Experts of a small language model.
Training: a variant of SOAP for the experts, 246M tokens, 3756 steps.
Below are experts of layer 14 (counted from 0) of a mixture-of-experts language model. Rows are named router (the router's row for the expert), down (a neuron's output weights, with its number) and show model dimensions 0-223. Each number is 200 + 30 x the weight over its row's rms, rounded and kept within 0 to 999.
After each expert's rows: "comes before" lists some tokens at least twice as common just after its tokens as in all text. This comes from a sample of Wikipedia text that the model never trained on. Tokens count by the router's weight.

# expert 51
router,209,178,242,211,230,170,177,243,177,166,163,208,242,227,172,251,190,189,191,182,235,268,151,199,135,196,218,175,206,205,239,193,203,167,225,180,225,219,229,173,177,189,161,245,218,155,190,192,165,255,259,179,174,211,161,180,242,233,248,210,229,188,233,144,238,196,211,229,205,259,217,181,185,226,184,187,177,217,137,216,199,221,216,213,163,149,174,172,232,178,156,206,210,222,214,220,171,207,199,200,219,201,178,176,194,192,158,178,152,180,231,175,164,163,203,195,150,243,150,234,166,189,212,194,175,210,173,178,255,267,234,247,171,246,230,251,178,215,198,191,186,209,181,192,183,230,180,237,194,180,195,208,238,183,171,237,204,235,154,172,234,217,151,200,239,237,239,259,196,227,225,201,190,171,254,187,221,240,182,240,204,185,153,232,248,216,150,230,168,165,247,189,166,231,203,190,209,220,241,175,205,176,205,236,202,180,182,232,140,211,251,221,195,221,189,134,188,235,206,176,208,173,210,156
down0,131,208,232,170,228,238,193,230,148,159,191,201,231,267,217,187,232,162,188,200,245,167,200,157,161,263,182,145,211,173,160,223,243,204,217,184,181,194,155,269,252,180,201,175,166,224,199,182,117,205,220,225,192,142,190,202,191,147,259,211,228,185,205,143,160,213,204,176,221,200,201,279,210,169,142,206,198,197,211,217,181,204,202,182,296,238,245,203,185,175,186,222,201,194,215,184,145,166,175,173,234,215,158,215,204,228,226,224,212,208,184,163,267,173,200,178,172,196,236,210,188,178,95,236,197,198,202,216,210,159,205,155,191,200,174,204,188,177,217,201,168,166,177,195,225,176,229,207,228,182,210,201,218,211,203,204,193,202,220,193,235,200,224,181,183,204,194,213,204,196,189,247,200,172,161,210,240,213,222,238,247,202,177,193,180,170,228,216,166,200,207,229,185,182,136,213,214,205,233,227,147,165,172,162,187,218,177,225,187,136,195,157,182,214,234,143,206,206,191,199,166,196,154,233
comes before: " ", "\n", "-", " The", " S", " A"

# expert 48
router,227,189,205,244,251,188,229,245,158,190,209,193,240,179,188,210,203,170,178,186,219,199,184,162,106,194,260,132,165,230,214,230,206,172,228,198,229,223,212,207,182,200,170,224,212,186,180,172,180,234,157,161,204,256,202,208,219,155,217,240,228,185,253,160,246,199,264,203,159,213,231,184,174,209,208,259,161,233,184,246,226,246,166,224,225,187,228,171,190,180,218,198,196,206,267,201,168,192,218,205,217,155,233,160,177,163,140,188,209,202,215,183,142,164,200,188,183,215,185,244,225,159,251,190,184,186,244,172,208,214,243,233,197,232,224,258,218,185,176,128,185,226,194,149,170,226,162,202,179,191,177,240,215,185,219,232,180,179,182,206,237,206,162,176,213,224,234,213,203,259,219,151,162,166,231,200,193,196,191,244,265,193,169,211,240,190,195,211,185,183,234,197,221,247,230,175,226,210,250,152,212,162,197,194,206,160,209,195,192,165,270,196,233,230,177,179,198,211,219,179,237,178,183,145
down0,292,181,220,185,195,143,219,145,223,202,169,208,262,195,188,217,243,187,224,184,212,189,256,237,203,216,221,197,213,233,218,245,215,173,228,177,214,232,221,199,194,200,218,196,233,195,142,193,219,216,212,175,171,184,228,212,210,249,131,207,192,175,177,183,153,192,208,209,170,195,221,223,257,211,194,258,178,217,164,199,160,201,223,227,238,194,194,152,212,161,192,209,155,277,191,201,223,203,207,221,179,223,140,154,266,235,173,194,225,213,209,219,228,225,158,238,176,226,221,178,209,216,227,205,220,179,243,145,218,225,192,174,249,198,257,157,173,208,225,188,238,186,183,208,227,220,258,205,207,162,177,159,260,157,164,108,209,205,239,208,252,167,245,169,215,245,203,232,179,175,229,201,167,218,201,232,248,231,163,186,204,230,193,200,168,182,204,202,168,189,258,234,142,210,182,204,211,242,173,195,227,225,182,200,178,161,211,167,232,190,205,247,162,225,216,228,210,257,192,205,176,181,196,175
comes before: ",", ".", ":", " of", " and", " ("

# expert 31
router,190,133,209,226,197,163,182,257,185,196,173,180,253,211,183,258,197,190,175,193,254,211,176,199,134,152,228,153,202,222,227,203,233,152,218,197,222,222,194,177,202,195,168,220,193,181,184,191,174,191,184,142,143,206,215,149,210,156,223,236,223,189,259,190,174,211,198,236,187,189,194,194,191,222,196,218,162,190,183,196,222,234,191,177,189,193,218,194,199,180,174,219,228,228,217,201,186,208,194,217,198,193,230,170,170,175,97,196,199,188,207,204,190,186,233,198,103,240,192,248,195,194,200,175,187,168,212,172,249,235,211,252,186,219,211,229,156,205,233,188,169,243,197,156,169,247,176,284,156,175,176,217,229,206,166,199,197,211,167,177,237,216,135,201,236,197,222,216,175,245,199,188,189,175,245,178,199,221,190,252,206,157,154,224,208,213,163,231,198,146,234,183,210,236,216,187,199,202,211,181,224,148,211,218,197,187,186,252,177,197,268,233,214,242,123,168,168,257,211,144,211,164,181,153
down0,180,194,226,175,204,233,203,208,176,193,221,177,172,136,239,167,200,269,203,176,155,154,188,188,207,178,174,221,202,193,236,190,200,173,209,183,235,151,252,243,150,203,124,214,212,198,221,211,178,151,219,151,235,187,222,239,173,192,177,208,180,193,217,227,116,242,172,170,142,190,170,205,239,212,203,167,240,207,196,273,155,172,212,138,197,247,199,199,237,209,192,230,188,205,163,171,255,194,195,202,154,235,179,228,223,245,215,184,237,174,233,149,257,172,163,181,188,185,210,217,179,255,197,185,185,218,188,223,240,204,204,228,247,187,178,201,191,188,185,245,198,179,168,202,195,226,223,198,200,210,213,172,211,235,247,169,164,188,170,188,153,171,221,199,202,206,187,231,176,196,188,170,161,175,179,100,186,202,271,160,235,182,184,228,244,203,183,186,153,258,209,210,164,197,192,185,182,164,176,190,202,214,230,178,148,214,252,222,177,254,209,162,150,231,195,233,234,209,204,186,230,170,198,223
comes before: "1", "|", "2", "3", " ", "4"

# expert 13
router,199,179,264,206,242,196,181,224,173,146,225,185,235,174,201,228,179,175,182,174,197,236,169,200,197,212,202,161,204,196,190,213,227,138,213,137,241,226,189,193,183,194,192,208,192,181,169,184,170,228,236,194,146,233,197,143,235,169,242,210,213,154,209,188,218,145,217,243,154,237,215,191,201,220,194,176,187,186,136,216,235,208,184,195,185,179,204,168,206,166,200,183,183,230,208,183,171,228,211,204,265,163,202,184,163,160,156,197,192,157,217,197,160,176,210,246,177,213,161,195,131,171,221,164,211,207,198,197,214,232,225,218,179,220,231,227,185,210,190,195,186,227,190,174,189,241,150,236,194,163,176,218,232,196,202,224,239,256,159,189,230,210,141,194,224,255,210,225,199,251,264,123,202,183,264,179,183,202,188,243,218,175,134,211,189,225,193,224,139,169,192,143,182,228,220,187,173,248,200,201,250,182,214,215,220,162,185,228,148,206,199,273,192,254,173,167,160,232,222,137,214,193,152,163
down0,210,222,202,240,189,230,168,207,136,186,210,229,232,175,229,207,174,207,205,169,177,231,157,202,155,210,196,225,237,260,204,230,240,165,215,222,209,218,140,199,212,174,204,196,178,159,193,188,228,278,229,186,190,219,188,248,181,195,212,222,167,234,192,201,226,190,212,149,206,212,210,227,227,171,199,234,228,201,138,189,219,164,237,238,189,214,207,236,221,185,128,225,194,212,188,160,252,262,169,233,186,233,201,155,206,169,209,212,204,203,218,219,199,214,189,185,147,180,219,207,246,183,193,153,196,241,199,220,211,203,166,192,185,196,220,179,188,192,208,181,216,191,188,247,216,122,211,193,196,234,170,261,231,219,150,193,169,245,291,153,236,188,165,186,164,254,180,213,216,195,210,194,305,186,204,188,232,212,211,223,236,225,223,187,190,150,154,219,178,164,186,208,249,280,242,233,234,209,236,264,187,187,213,202,221,183,183,233,165,210,229,143,218,243,197,207,237,170,198,248,204,185,190,201
comes before: "1", "9", "0", "2", "8", "7"

# expert 56
router,203,176,228,231,267,187,185,217,173,175,188,209,274,220,144,239,197,188,169,206,215,210,191,196,151,202,191,188,169,226,228,161,196,167,237,211,222,235,233,163,180,184,195,219,196,155,156,184,177,210,223,192,185,199,144,138,276,176,214,228,214,159,211,146,197,157,200,257,180,234,183,160,186,215,189,213,171,234,188,218,209,221,179,226,216,147,203,196,235,202,167,189,242,206,229,226,188,202,205,265,184,202,190,163,194,133,166,160,185,176,214,188,179,128,215,213,162,239,195,252,161,197,223,205,183,211,211,210,240,234,215,214,186,238,240,257,155,190,222,202,187,198,188,164,212,270,168,217,181,194,153,234,232,198,180,200,204,258,137,214,221,208,155,177,238,226,193,215,149,233,204,187,192,175,209,196,170,233,176,245,221,199,187,167,204,198,144,193,179,196,238,203,161,267,229,180,180,250,202,154,222,173,222,207,229,137,207,285,160,177,223,188,215,231,196,155,189,200,221,178,241,179,193,192
down0,208,184,247,188,222,208,162,163,197,197,181,231,211,230,159,108,211,183,178,198,198,163,237,207,248,207,150,219,204,220,208,180,214,176,217,196,189,241,163,190,251,206,200,166,189,174,255,186,226,214,134,210,168,198,206,191,166,241,222,186,249,226,200,223,201,205,251,226,234,197,194,170,238,218,227,160,194,188,192,215,194,165,149,168,246,196,135,216,203,228,156,202,225,125,221,252,215,242,214,220,194,200,185,208,169,244,173,182,247,206,281,254,254,183,154,194,229,199,234,191,179,185,233,194,203,209,185,185,203,174,207,200,173,258,192,186,221,169,214,220,200,214,210,183,187,219,158,194,160,249,187,257,218,210,162,223,204,243,225,185,205,179,196,202,165,188,197,190,213,157,185,251,172,181,239,218,203,238,175,197,142,153,172,209,188,173,153,233,235,228,185,149,205,200,184,249,210,236,228,174,192,233,244,198,238,177,153,139,202,174,246,221,165,194,224,247,241,246,238,154,228,261,201,194
comes before: "\n", " |", " ", "-", "|", " The"

# expert 53
router,253,195,200,258,230,132,158,264,210,158,165,189,253,213,207,224,212,216,173,188,196,200,204,187,185,169,266,155,198,206,224,184,256,207,250,200,237,200,233,187,211,195,164,240,168,189,168,175,189,186,194,162,129,212,191,206,188,211,235,233,199,168,203,207,225,136,210,250,209,227,224,191,201,257,137,154,192,220,200,208,233,200,217,235,162,196,192,171,241,210,214,209,198,211,202,193,162,241,216,249,210,139,220,206,187,160,183,134,208,205,198,198,166,188,203,214,178,253,191,220,191,161,218,167,176,183,220,143,243,222,224,241,186,220,188,213,168,225,170,195,127,231,185,160,201,235,140,224,178,170,190,230,218,157,188,200,190,203,157,175,235,215,189,176,208,240,280,194,181,241,219,183,171,171,217,184,176,211,191,196,230,183,181,241,205,199,216,209,215,202,184,180,229,239,266,187,180,219,214,178,261,184,212,187,237,173,142,217,176,219,215,258,191,204,191,146,172,249,241,175,207,155,140,169
down0,200,173,218,150,214,231,156,163,171,200,233,210,195,135,200,164,128,201,249,112,188,218,188,170,196,183,213,233,188,236,208,201,210,201,204,213,198,199,177,176,194,223,218,188,186,186,227,181,215,202,160,247,174,267,180,187,209,198,136,236,207,243,215,186,178,252,189,208,191,211,200,181,229,217,184,192,225,219,184,176,190,168,207,185,232,174,111,222,195,219,203,184,225,253,204,164,160,198,229,199,171,164,222,208,185,199,194,175,239,183,200,191,183,162,205,172,158,152,178,236,174,196,153,223,219,203,198,249,171,221,172,191,150,215,179,198,212,226,219,186,193,207,208,258,191,277,200,185,213,108,224,214,199,213,202,133,187,180,208,173,224,191,185,189,187,180,203,182,186,172,177,211,180,207,289,215,132,214,207,261,196,238,195,200,212,244,210,198,183,208,211,185,189,255,264,211,214,218,201,214,140,183,195,242,154,250,186,210,283,209,234,183,265,178,222,186,198,261,191,195,249,236,161,206
comes before: "0", "9", "2", "1", "8", "3"

# expert 0
router,239,165,192,235,208,151,149,265,200,186,198,204,224,202,191,209,186,186,156,193,200,214,175,213,209,159,217,168,168,234,259,178,220,176,261,189,257,226,232,188,193,173,141,236,212,195,170,177,187,221,212,198,175,202,195,203,213,171,222,270,180,201,260,173,187,177,212,244,172,194,237,152,182,236,160,197,172,212,180,248,203,213,244,233,188,163,197,183,230,188,178,197,195,210,215,180,202,207,208,244,228,147,225,180,177,176,202,194,184,190,226,177,169,168,230,218,166,230,199,205,176,164,215,167,164,230,175,193,291,255,224,207,143,200,237,229,195,233,197,147,188,245,185,193,183,241,179,221,171,190,164,229,221,218,175,234,171,258,177,181,253,203,169,189,257,210,216,231,170,241,234,191,182,181,208,165,187,222,166,227,220,172,166,235,214,191,196,187,160,149,208,207,185,233,221,158,194,180,218,178,236,149,259,225,244,161,188,291,172,185,219,234,192,216,195,195,159,247,263,174,198,172,143,189
down0,224,217,259,227,218,183,201,233,210,229,186,270,208,257,191,195,194,217,159,212,180,196,166,220,208,225,188,181,258,216,244,237,170,189,206,184,147,142,197,185,186,236,214,198,160,197,231,219,164,189,219,244,198,195,219,202,188,176,179,180,214,207,236,213,213,179,182,203,224,217,256,178,232,252,173,197,143,208,199,178,217,178,160,195,153,153,247,183,194,218,188,164,224,173,235,160,200,244,205,215,240,196,180,203,200,160,262,202,170,242,260,227,206,189,158,192,180,172,225,130,188,207,251,189,207,260,213,186,179,186,185,205,201,221,237,220,177,162,166,224,183,236,196,171,180,190,151,201,168,277,233,233,187,231,176,167,157,223,202,164,212,232,196,166,218,226,260,220,238,201,242,209,175,202,217,233,220,230,201,230,210,223,168,164,169,176,287,216,165,173,199,154,123,163,190,203,152,158,218,207,212,196,189,161,252,204,222,218,159,201,273,247,226,189,182,204,235,150,229,177,204,187,221,190
comes before: "1", "2", "3", "0", "4", "5"

# expert 3
router,238,164,252,243,224,167,211,210,210,212,193,135,244,214,169,195,232,181,157,183,223,241,184,194,129,159,278,128,155,197,161,202,233,178,258,188,211,231,206,192,172,184,165,215,217,181,202,157,198,253,229,185,217,209,181,189,229,223,169,251,231,163,219,201,207,184,206,199,225,247,232,199,203,179,175,226,130,194,207,215,213,218,194,249,199,178,171,192,207,181,212,222,222,261,237,224,206,211,228,207,257,156,243,189,139,158,152,172,123,176,245,155,160,160,210,203,171,238,175,221,155,187,249,170,188,227,186,182,232,247,212,211,147,217,232,224,201,224,217,181,198,195,155,177,141,193,153,198,202,177,192,232,241,165,153,230,169,191,168,174,204,184,213,181,230,259,227,206,184,236,209,175,156,139,202,166,184,196,193,213,211,188,184,216,203,245,181,244,203,197,222,167,220,223,198,182,236,204,223,176,243,188,209,241,221,197,193,202,162,215,214,225,225,207,184,187,169,209,230,129,213,199,213,180
down0,196,267,179,206,159,230,202,180,147,208,183,186,235,235,150,188,190,221,217,237,215,165,156,163,252,233,192,211,253,229,199,151,250,166,199,229,224,178,185,212,215,202,215,156,233,209,217,186,212,205,177,239,204,226,164,209,190,212,183,222,182,197,190,243,232,143,220,218,222,160,194,244,254,115,234,212,235,195,175,224,173,247,205,165,228,151,230,194,185,246,218,205,158,200,153,195,200,173,226,237,227,187,223,185,197,228,189,183,217,183,172,217,219,250,155,167,173,238,174,206,194,203,202,195,155,175,229,216,176,236,209,158,211,219,209,204,228,179,254,168,169,158,226,215,249,227,295,154,225,176,202,181,199,195,215,247,158,227,199,207,213,164,210,212,161,167,224,231,162,172,173,229,203,212,239,219,228,156,148,216,215,163,219,170,225,164,179,154,166,157,196,251,159,199,211,213,123,187,200,176,157,169,238,200,139,232,209,228,184,201,189,186,191,197,181,227,175,164,128,221,210,220,194,200
comes before: ":", " |", " of", "==", " ==", "ation"

# expert 49
router,228,180,235,196,208,172,176,255,156,196,197,201,233,216,159,200,199,195,170,173,225,222,182,185,175,202,242,164,185,229,223,160,220,113,264,194,248,224,220,196,172,175,181,231,146,199,173,184,137,218,224,205,156,208,219,162,220,187,247,262,225,149,209,188,199,165,217,229,166,211,219,160,217,220,162,210,173,201,155,215,210,223,241,224,173,181,186,181,240,152,199,178,211,238,223,203,173,223,234,201,254,195,202,161,143,187,166,177,202,194,204,166,171,137,226,233,186,245,161,210,170,196,212,204,181,218,192,193,245,226,209,245,175,220,213,213,174,240,211,150,174,222,195,184,165,214,149,234,195,168,172,212,230,198,171,234,207,219,184,152,226,217,181,208,237,240,252,222,183,216,220,183,190,171,267,159,184,250,184,237,229,191,135,189,259,211,179,243,188,152,251,167,165,223,239,179,226,210,223,172,224,191,216,196,204,166,191,233,161,188,212,235,188,206,150,182,176,228,230,121,236,205,168,152
down0,190,239,173,197,244,194,174,208,222,258,194,174,225,203,210,182,232,233,199,204,201,198,204,242,218,228,229,156,207,207,182,147,227,188,177,173,214,230,193,197,189,222,187,216,192,106,188,217,234,251,199,206,219,216,173,217,211,196,152,197,222,220,216,179,222,213,303,217,198,193,189,134,240,255,197,224,181,217,187,183,228,206,214,227,219,196,152,193,245,238,215,205,197,181,139,188,153,249,191,214,241,188,254,176,212,199,212,189,175,203,219,223,174,141,212,260,222,152,166,197,199,217,178,165,248,186,175,155,224,175,244,145,123,173,168,226,153,214,153,229,230,212,183,177,145,167,202,200,265,169,215,213,185,158,165,253,176,222,126,195,210,220,224,188,169,180,212,179,239,156,194,189,171,195,207,250,161,231,207,264,195,182,203,199,219,229,173,222,222,252,233,173,160,226,222,204,180,215,263,215,185,166,178,161,218,186,193,224,205,216,169,247,243,184,215,235,212,197,221,186,244,203,212,185
comes before: "9", "1", "0", "2", "8", "7"

# expert 4
router,216,197,221,210,245,159,174,256,163,156,168,214,251,200,189,211,188,179,159,181,192,235,190,189,168,208,226,168,216,212,234,168,193,131,245,177,285,215,221,224,168,183,196,234,196,190,173,179,181,223,248,191,141,198,184,133,232,168,221,226,241,151,215,172,224,191,225,260,140,206,207,184,203,240,194,222,181,221,188,231,221,209,209,213,180,161,197,192,242,184,164,189,221,246,207,213,147,229,229,238,208,194,215,173,167,148,184,187,174,197,195,179,189,136,196,208,158,260,188,215,186,164,225,188,189,216,220,174,244,223,213,220,169,219,230,237,207,224,208,168,183,206,173,174,171,206,192,245,189,200,193,226,210,192,176,223,228,224,170,192,226,241,142,167,221,231,240,213,200,252,198,155,198,175,252,192,185,211,200,275,267,190,149,231,221,227,207,215,165,181,259,174,175,236,219,178,212,244,232,149,237,189,206,204,213,176,196,256,177,199,217,212,227,249,143,174,182,227,211,136,253,167,182,169
down0,237,251,200,241,211,225,174,237,166,226,184,217,187,178,188,203,178,167,191,143,201,201,161,233,255,203,178,230,243,195,240,197,255,179,223,241,194,198,198,189,178,173,196,177,223,185,192,247,202,255,233,266,180,168,225,215,209,208,191,173,215,169,188,221,185,203,204,181,192,184,230,150,188,200,195,147,170,202,139,157,218,175,202,236,227,208,180,262,232,222,164,230,204,198,171,202,147,228,212,153,258,206,207,249,176,217,161,174,194,189,237,172,183,202,215,228,153,206,199,254,152,251,203,186,208,255,177,159,153,213,189,231,213,189,207,197,224,231,205,212,143,142,177,210,187,238,174,180,178,229,152,237,188,271,217,202,256,226,223,224,166,245,186,185,241,216,166,187,185,172,201,232,229,262,223,195,248,190,208,185,235,182,195,167,205,242,206,172,175,209,170,196,157,251,252,179,232,154,221,174,194,194,141,199,197,216,224,227,144,170,284,232,214,232,208,248,216,206,183,174,199,236,182,175
comes before: "0", " |", "9", "8", "7", "."

# expert 7
router,244,196,217,205,219,194,135,283,177,199,190,201,259,226,149,220,196,204,192,173,236,220,162,206,163,220,249,177,199,225,223,160,222,148,221,190,237,236,218,214,197,175,146,199,153,220,201,172,158,244,265,176,173,247,197,205,235,166,244,251,227,176,238,152,254,191,234,232,141,210,235,182,211,241,145,220,144,205,198,226,185,220,247,212,150,193,206,173,211,197,222,215,259,257,196,194,193,223,212,251,212,216,231,194,170,177,159,187,202,178,223,189,174,150,230,230,146,212,176,255,175,199,204,210,194,230,206,182,247,225,223,237,169,205,215,208,159,247,222,177,156,224,183,194,193,222,199,227,160,148,215,200,187,155,160,226,191,195,175,182,234,200,187,171,242,227,219,229,190,213,210,198,211,153,263,203,214,234,184,226,212,187,154,202,234,244,183,220,153,199,237,170,196,179,217,204,239,203,216,186,218,186,206,198,170,138,194,235,173,217,243,213,210,216,139,192,198,225,212,185,265,170,159,176
down0,186,183,197,165,140,156,230,187,266,193,233,155,232,191,225,172,193,198,165,163,219,178,140,202,209,148,177,228,170,192,180,210,197,171,197,162,237,191,137,251,219,187,203,178,170,219,195,207,213,167,233,149,195,169,259,226,234,181,161,210,169,229,202,210,198,208,222,193,161,157,222,218,229,226,188,179,169,205,206,234,152,242,202,185,99,176,136,170,191,184,204,246,210,136,175,156,236,185,201,202,228,201,243,187,202,167,165,221,213,169,247,204,196,215,181,226,268,216,209,229,198,204,225,195,222,168,179,229,210,101,194,196,188,197,157,239,199,247,205,195,229,189,171,212,209,131,182,191,178,209,208,172,197,185,194,198,184,204,217,184,173,236,141,182,240,186,151,200,231,218,196,196,184,214,240,218,214,153,161,186,218,242,217,145,190,204,217,174,199,184,167,255,239,219,178,184,192,199,190,233,215,205,190,178,178,201,186,181,252,211,191,237,213,244,138,254,174,235,215,189,250,224,271,215
comes before: ",", ".", " of", " in", " was", " and"

# expert 47
router,221,191,235,222,244,165,178,242,209,189,215,180,212,180,186,214,183,152,158,178,206,226,194,139,133,227,207,176,220,227,247,179,227,169,216,148,256,249,201,195,174,193,173,194,182,175,152,171,203,268,252,147,196,263,173,196,224,198,192,205,208,193,251,180,226,155,240,218,167,187,217,174,189,281,175,263,204,216,192,272,239,209,178,230,175,197,135,172,180,168,188,213,237,197,253,199,166,235,208,216,239,172,243,198,138,178,182,208,170,151,212,163,173,165,200,221,185,212,163,248,218,171,225,207,174,233,198,150,192,222,220,216,206,225,195,246,180,235,165,196,140,221,149,190,150,213,176,209,157,180,165,217,201,140,174,202,205,231,177,163,229,270,188,196,207,225,242,197,175,220,199,165,186,199,214,181,171,217,160,258,236,187,165,205,202,218,191,226,191,156,231,191,197,257,206,174,206,212,191,163,212,136,206,179,197,185,192,239,182,205,224,209,192,214,190,186,181,202,203,199,205,209,141,157
down0,213,213,205,218,215,198,215,169,198,171,205,186,164,152,213,247,252,126,223,200,240,170,227,157,247,201,205,193,180,181,257,194,128,204,201,245,212,161,137,163,204,178,229,179,223,217,194,180,202,193,206,245,157,226,252,179,159,213,191,206,198,217,224,222,259,248,194,199,201,190,213,135,212,203,194,203,234,154,198,208,242,200,182,263,217,198,183,201,140,160,189,185,221,193,159,159,175,189,261,216,200,209,208,214,200,209,225,212,208,211,139,197,162,276,223,206,229,180,212,242,170,158,227,167,208,164,184,199,188,192,153,148,215,160,179,199,179,213,236,164,160,182,221,196,222,138,231,216,222,225,179,195,194,232,172,179,201,252,217,140,194,206,153,202,186,149,225,174,209,263,197,142,237,236,168,200,165,179,157,170,181,196,193,152,212,235,221,185,235,167,244,221,211,164,242,163,153,196,170,241,168,253,225,191,214,187,180,201,209,207,230,195,245,193,183,248,201,186,217,199,190,186,251,142
comes before: " of", ",", ".", " in", " to", " and"

# expert 40
router,196,196,207,223,217,177,197,213,170,186,159,198,256,218,186,218,192,190,177,181,191,256,195,183,179,210,220,205,213,222,249,174,209,136,229,150,212,200,241,171,147,180,142,194,169,182,174,129,163,230,211,174,179,251,149,180,244,201,214,211,206,167,236,200,236,125,201,228,179,234,242,177,180,232,174,246,184,217,193,210,267,205,221,187,201,155,191,190,235,168,197,217,230,204,229,214,191,217,229,229,197,132,218,192,162,150,135,148,144,227,215,156,173,188,234,217,209,241,186,235,215,214,242,159,184,216,209,178,255,212,242,224,199,219,196,247,146,238,182,169,151,215,138,196,190,248,157,239,161,181,179,211,234,182,166,229,226,235,189,195,240,219,187,150,215,225,198,215,186,231,249,182,201,181,229,179,131,205,121,225,220,193,185,223,198,228,207,216,147,195,235,166,205,215,239,185,212,228,261,151,202,159,251,182,206,174,163,206,187,207,236,217,209,209,188,195,194,222,202,188,226,201,201,199
down0,231,199,186,196,222,201,199,174,198,200,180,191,204,212,198,160,210,221,194,199,193,193,235,161,219,174,205,200,187,198,199,219,178,188,171,200,190,258,202,161,215,218,234,214,197,121,182,184,151,145,179,195,215,192,181,179,202,236,234,145,213,167,203,183,187,223,234,199,204,187,167,190,204,180,192,237,224,187,176,214,221,243,214,129,209,156,137,180,258,185,214,174,188,168,205,229,163,178,148,196,178,236,154,202,255,177,160,189,187,206,226,199,237,186,214,240,180,232,187,174,197,229,210,176,200,156,157,200,179,174,216,177,164,201,172,258,207,222,161,185,243,225,216,273,205,199,241,151,126,202,166,184,220,247,211,137,202,219,230,199,164,191,163,181,184,211,229,151,202,218,224,147,115,216,227,176,178,132,175,208,208,216,249,227,196,246,244,233,177,244,217,188,228,241,175,181,241,154,197,193,205,263,155,184,223,195,186,221,180,185,138,245,141,153,221,182,207,174,257,182,216,180,265,223
comes before: ",", ".", " of", " and", "'", "hip"

# expert 50
router,251,166,219,213,237,195,145,221,128,171,198,204,236,210,179,204,137,169,169,211,207,226,176,203,153,188,224,194,202,255,225,185,209,169,209,139,227,212,173,183,191,218,196,203,181,199,186,174,211,236,200,195,159,209,182,154,218,228,240,241,198,170,208,215,221,188,246,239,159,223,214,190,164,238,161,233,162,241,188,232,212,192,221,185,155,166,159,214,205,172,157,138,206,186,231,172,163,235,201,260,200,153,211,185,187,187,177,186,171,172,228,144,190,171,240,228,189,243,174,202,177,184,198,194,154,152,204,183,255,259,215,224,173,228,229,214,192,235,187,172,203,231,163,196,149,193,169,236,159,154,164,208,192,180,158,221,234,202,176,184,207,218,198,164,229,245,241,264,189,247,208,188,190,190,223,169,176,221,121,247,228,174,172,245,249,238,151,226,186,164,230,174,200,229,230,173,211,203,218,145,220,152,240,212,245,173,162,253,184,198,220,202,220,202,176,202,148,197,231,179,218,229,164,182
down0,199,194,222,215,237,214,205,208,201,218,235,194,158,227,229,227,166,217,164,242,228,235,188,230,208,177,176,159,186,207,206,222,233,189,209,216,263,181,195,196,192,172,222,200,207,187,164,223,202,282,197,195,191,151,222,166,198,246,206,238,176,143,207,195,179,194,210,231,169,183,221,234,219,195,156,219,216,180,149,200,146,264,180,196,214,255,205,201,189,212,251,259,144,187,188,197,211,189,185,223,228,224,227,157,183,178,252,168,208,218,164,147,178,215,239,162,218,184,178,216,211,189,208,157,171,224,224,224,217,201,200,201,197,233,169,148,170,222,187,224,217,285,171,172,173,142,190,176,232,157,179,232,201,208,190,212,205,191,166,197,205,186,194,213,197,174,224,215,192,231,170,176,223,236,178,201,227,236,204,198,229,131,223,238,208,187,236,132,214,131,175,178,178,223,180,227,195,150,212,211,253,231,226,159,180,248,228,256,234,169,190,228,182,182,129,159,172,151,215,202,252,288,165,167
comes before: " the", "ed", " a", " to", "ing", " his"

# expert 2
router,241,134,190,198,243,163,131,263,104,134,167,186,217,237,177,211,206,195,193,166,219,210,142,232,137,200,227,166,195,221,205,211,221,197,235,188,172,208,193,193,189,235,198,194,167,203,180,159,189,219,215,145,153,234,225,191,230,199,202,221,208,137,174,186,224,155,174,231,143,234,203,194,195,210,169,233,192,232,175,240,195,209,191,230,172,211,158,192,218,162,182,175,225,273,218,247,147,218,232,223,222,203,177,195,129,196,196,182,201,196,203,184,166,188,259,212,190,219,179,240,186,168,207,166,180,121,204,184,224,248,244,248,192,211,192,197,171,242,213,196,165,233,194,173,168,217,193,239,189,193,182,216,238,169,163,198,219,236,189,172,263,189,191,176,209,218,251,242,154,214,236,216,175,176,205,163,166,237,165,254,231,192,188,270,248,232,167,196,173,172,217,184,180,211,208,177,231,210,235,217,187,174,229,160,223,203,170,237,212,206,216,215,216,244,199,213,204,212,231,189,240,215,188,215
down0,207,138,215,206,195,205,217,181,254,233,153,200,157,179,206,235,203,195,209,158,246,225,173,244,230,82,216,144,202,198,155,225,172,173,212,211,196,209,194,258,133,146,207,247,215,212,129,215,172,223,232,169,240,187,248,195,236,194,171,215,221,180,220,178,202,204,207,181,211,160,240,189,180,199,170,245,185,281,202,237,170,197,195,205,222,183,212,197,219,222,189,197,162,170,176,219,171,217,243,194,212,220,149,198,186,189,210,199,174,263,220,172,202,223,203,208,206,175,173,177,221,198,217,227,200,229,231,198,198,200,212,202,213,244,234,198,179,174,172,146,216,206,180,217,174,189,174,198,247,182,174,242,183,205,180,192,241,193,168,199,173,219,150,187,270,168,162,162,167,205,218,171,233,258,169,151,200,224,194,170,220,148,218,202,214,189,130,152,179,208,233,142,259,154,185,190,196,241,198,171,263,193,238,224,193,236,236,211,248,178,210,217,184,191,176,202,211,232,216,160,154,174,179,186
comes before: " the", " to", "ed", " a", "ing", " by"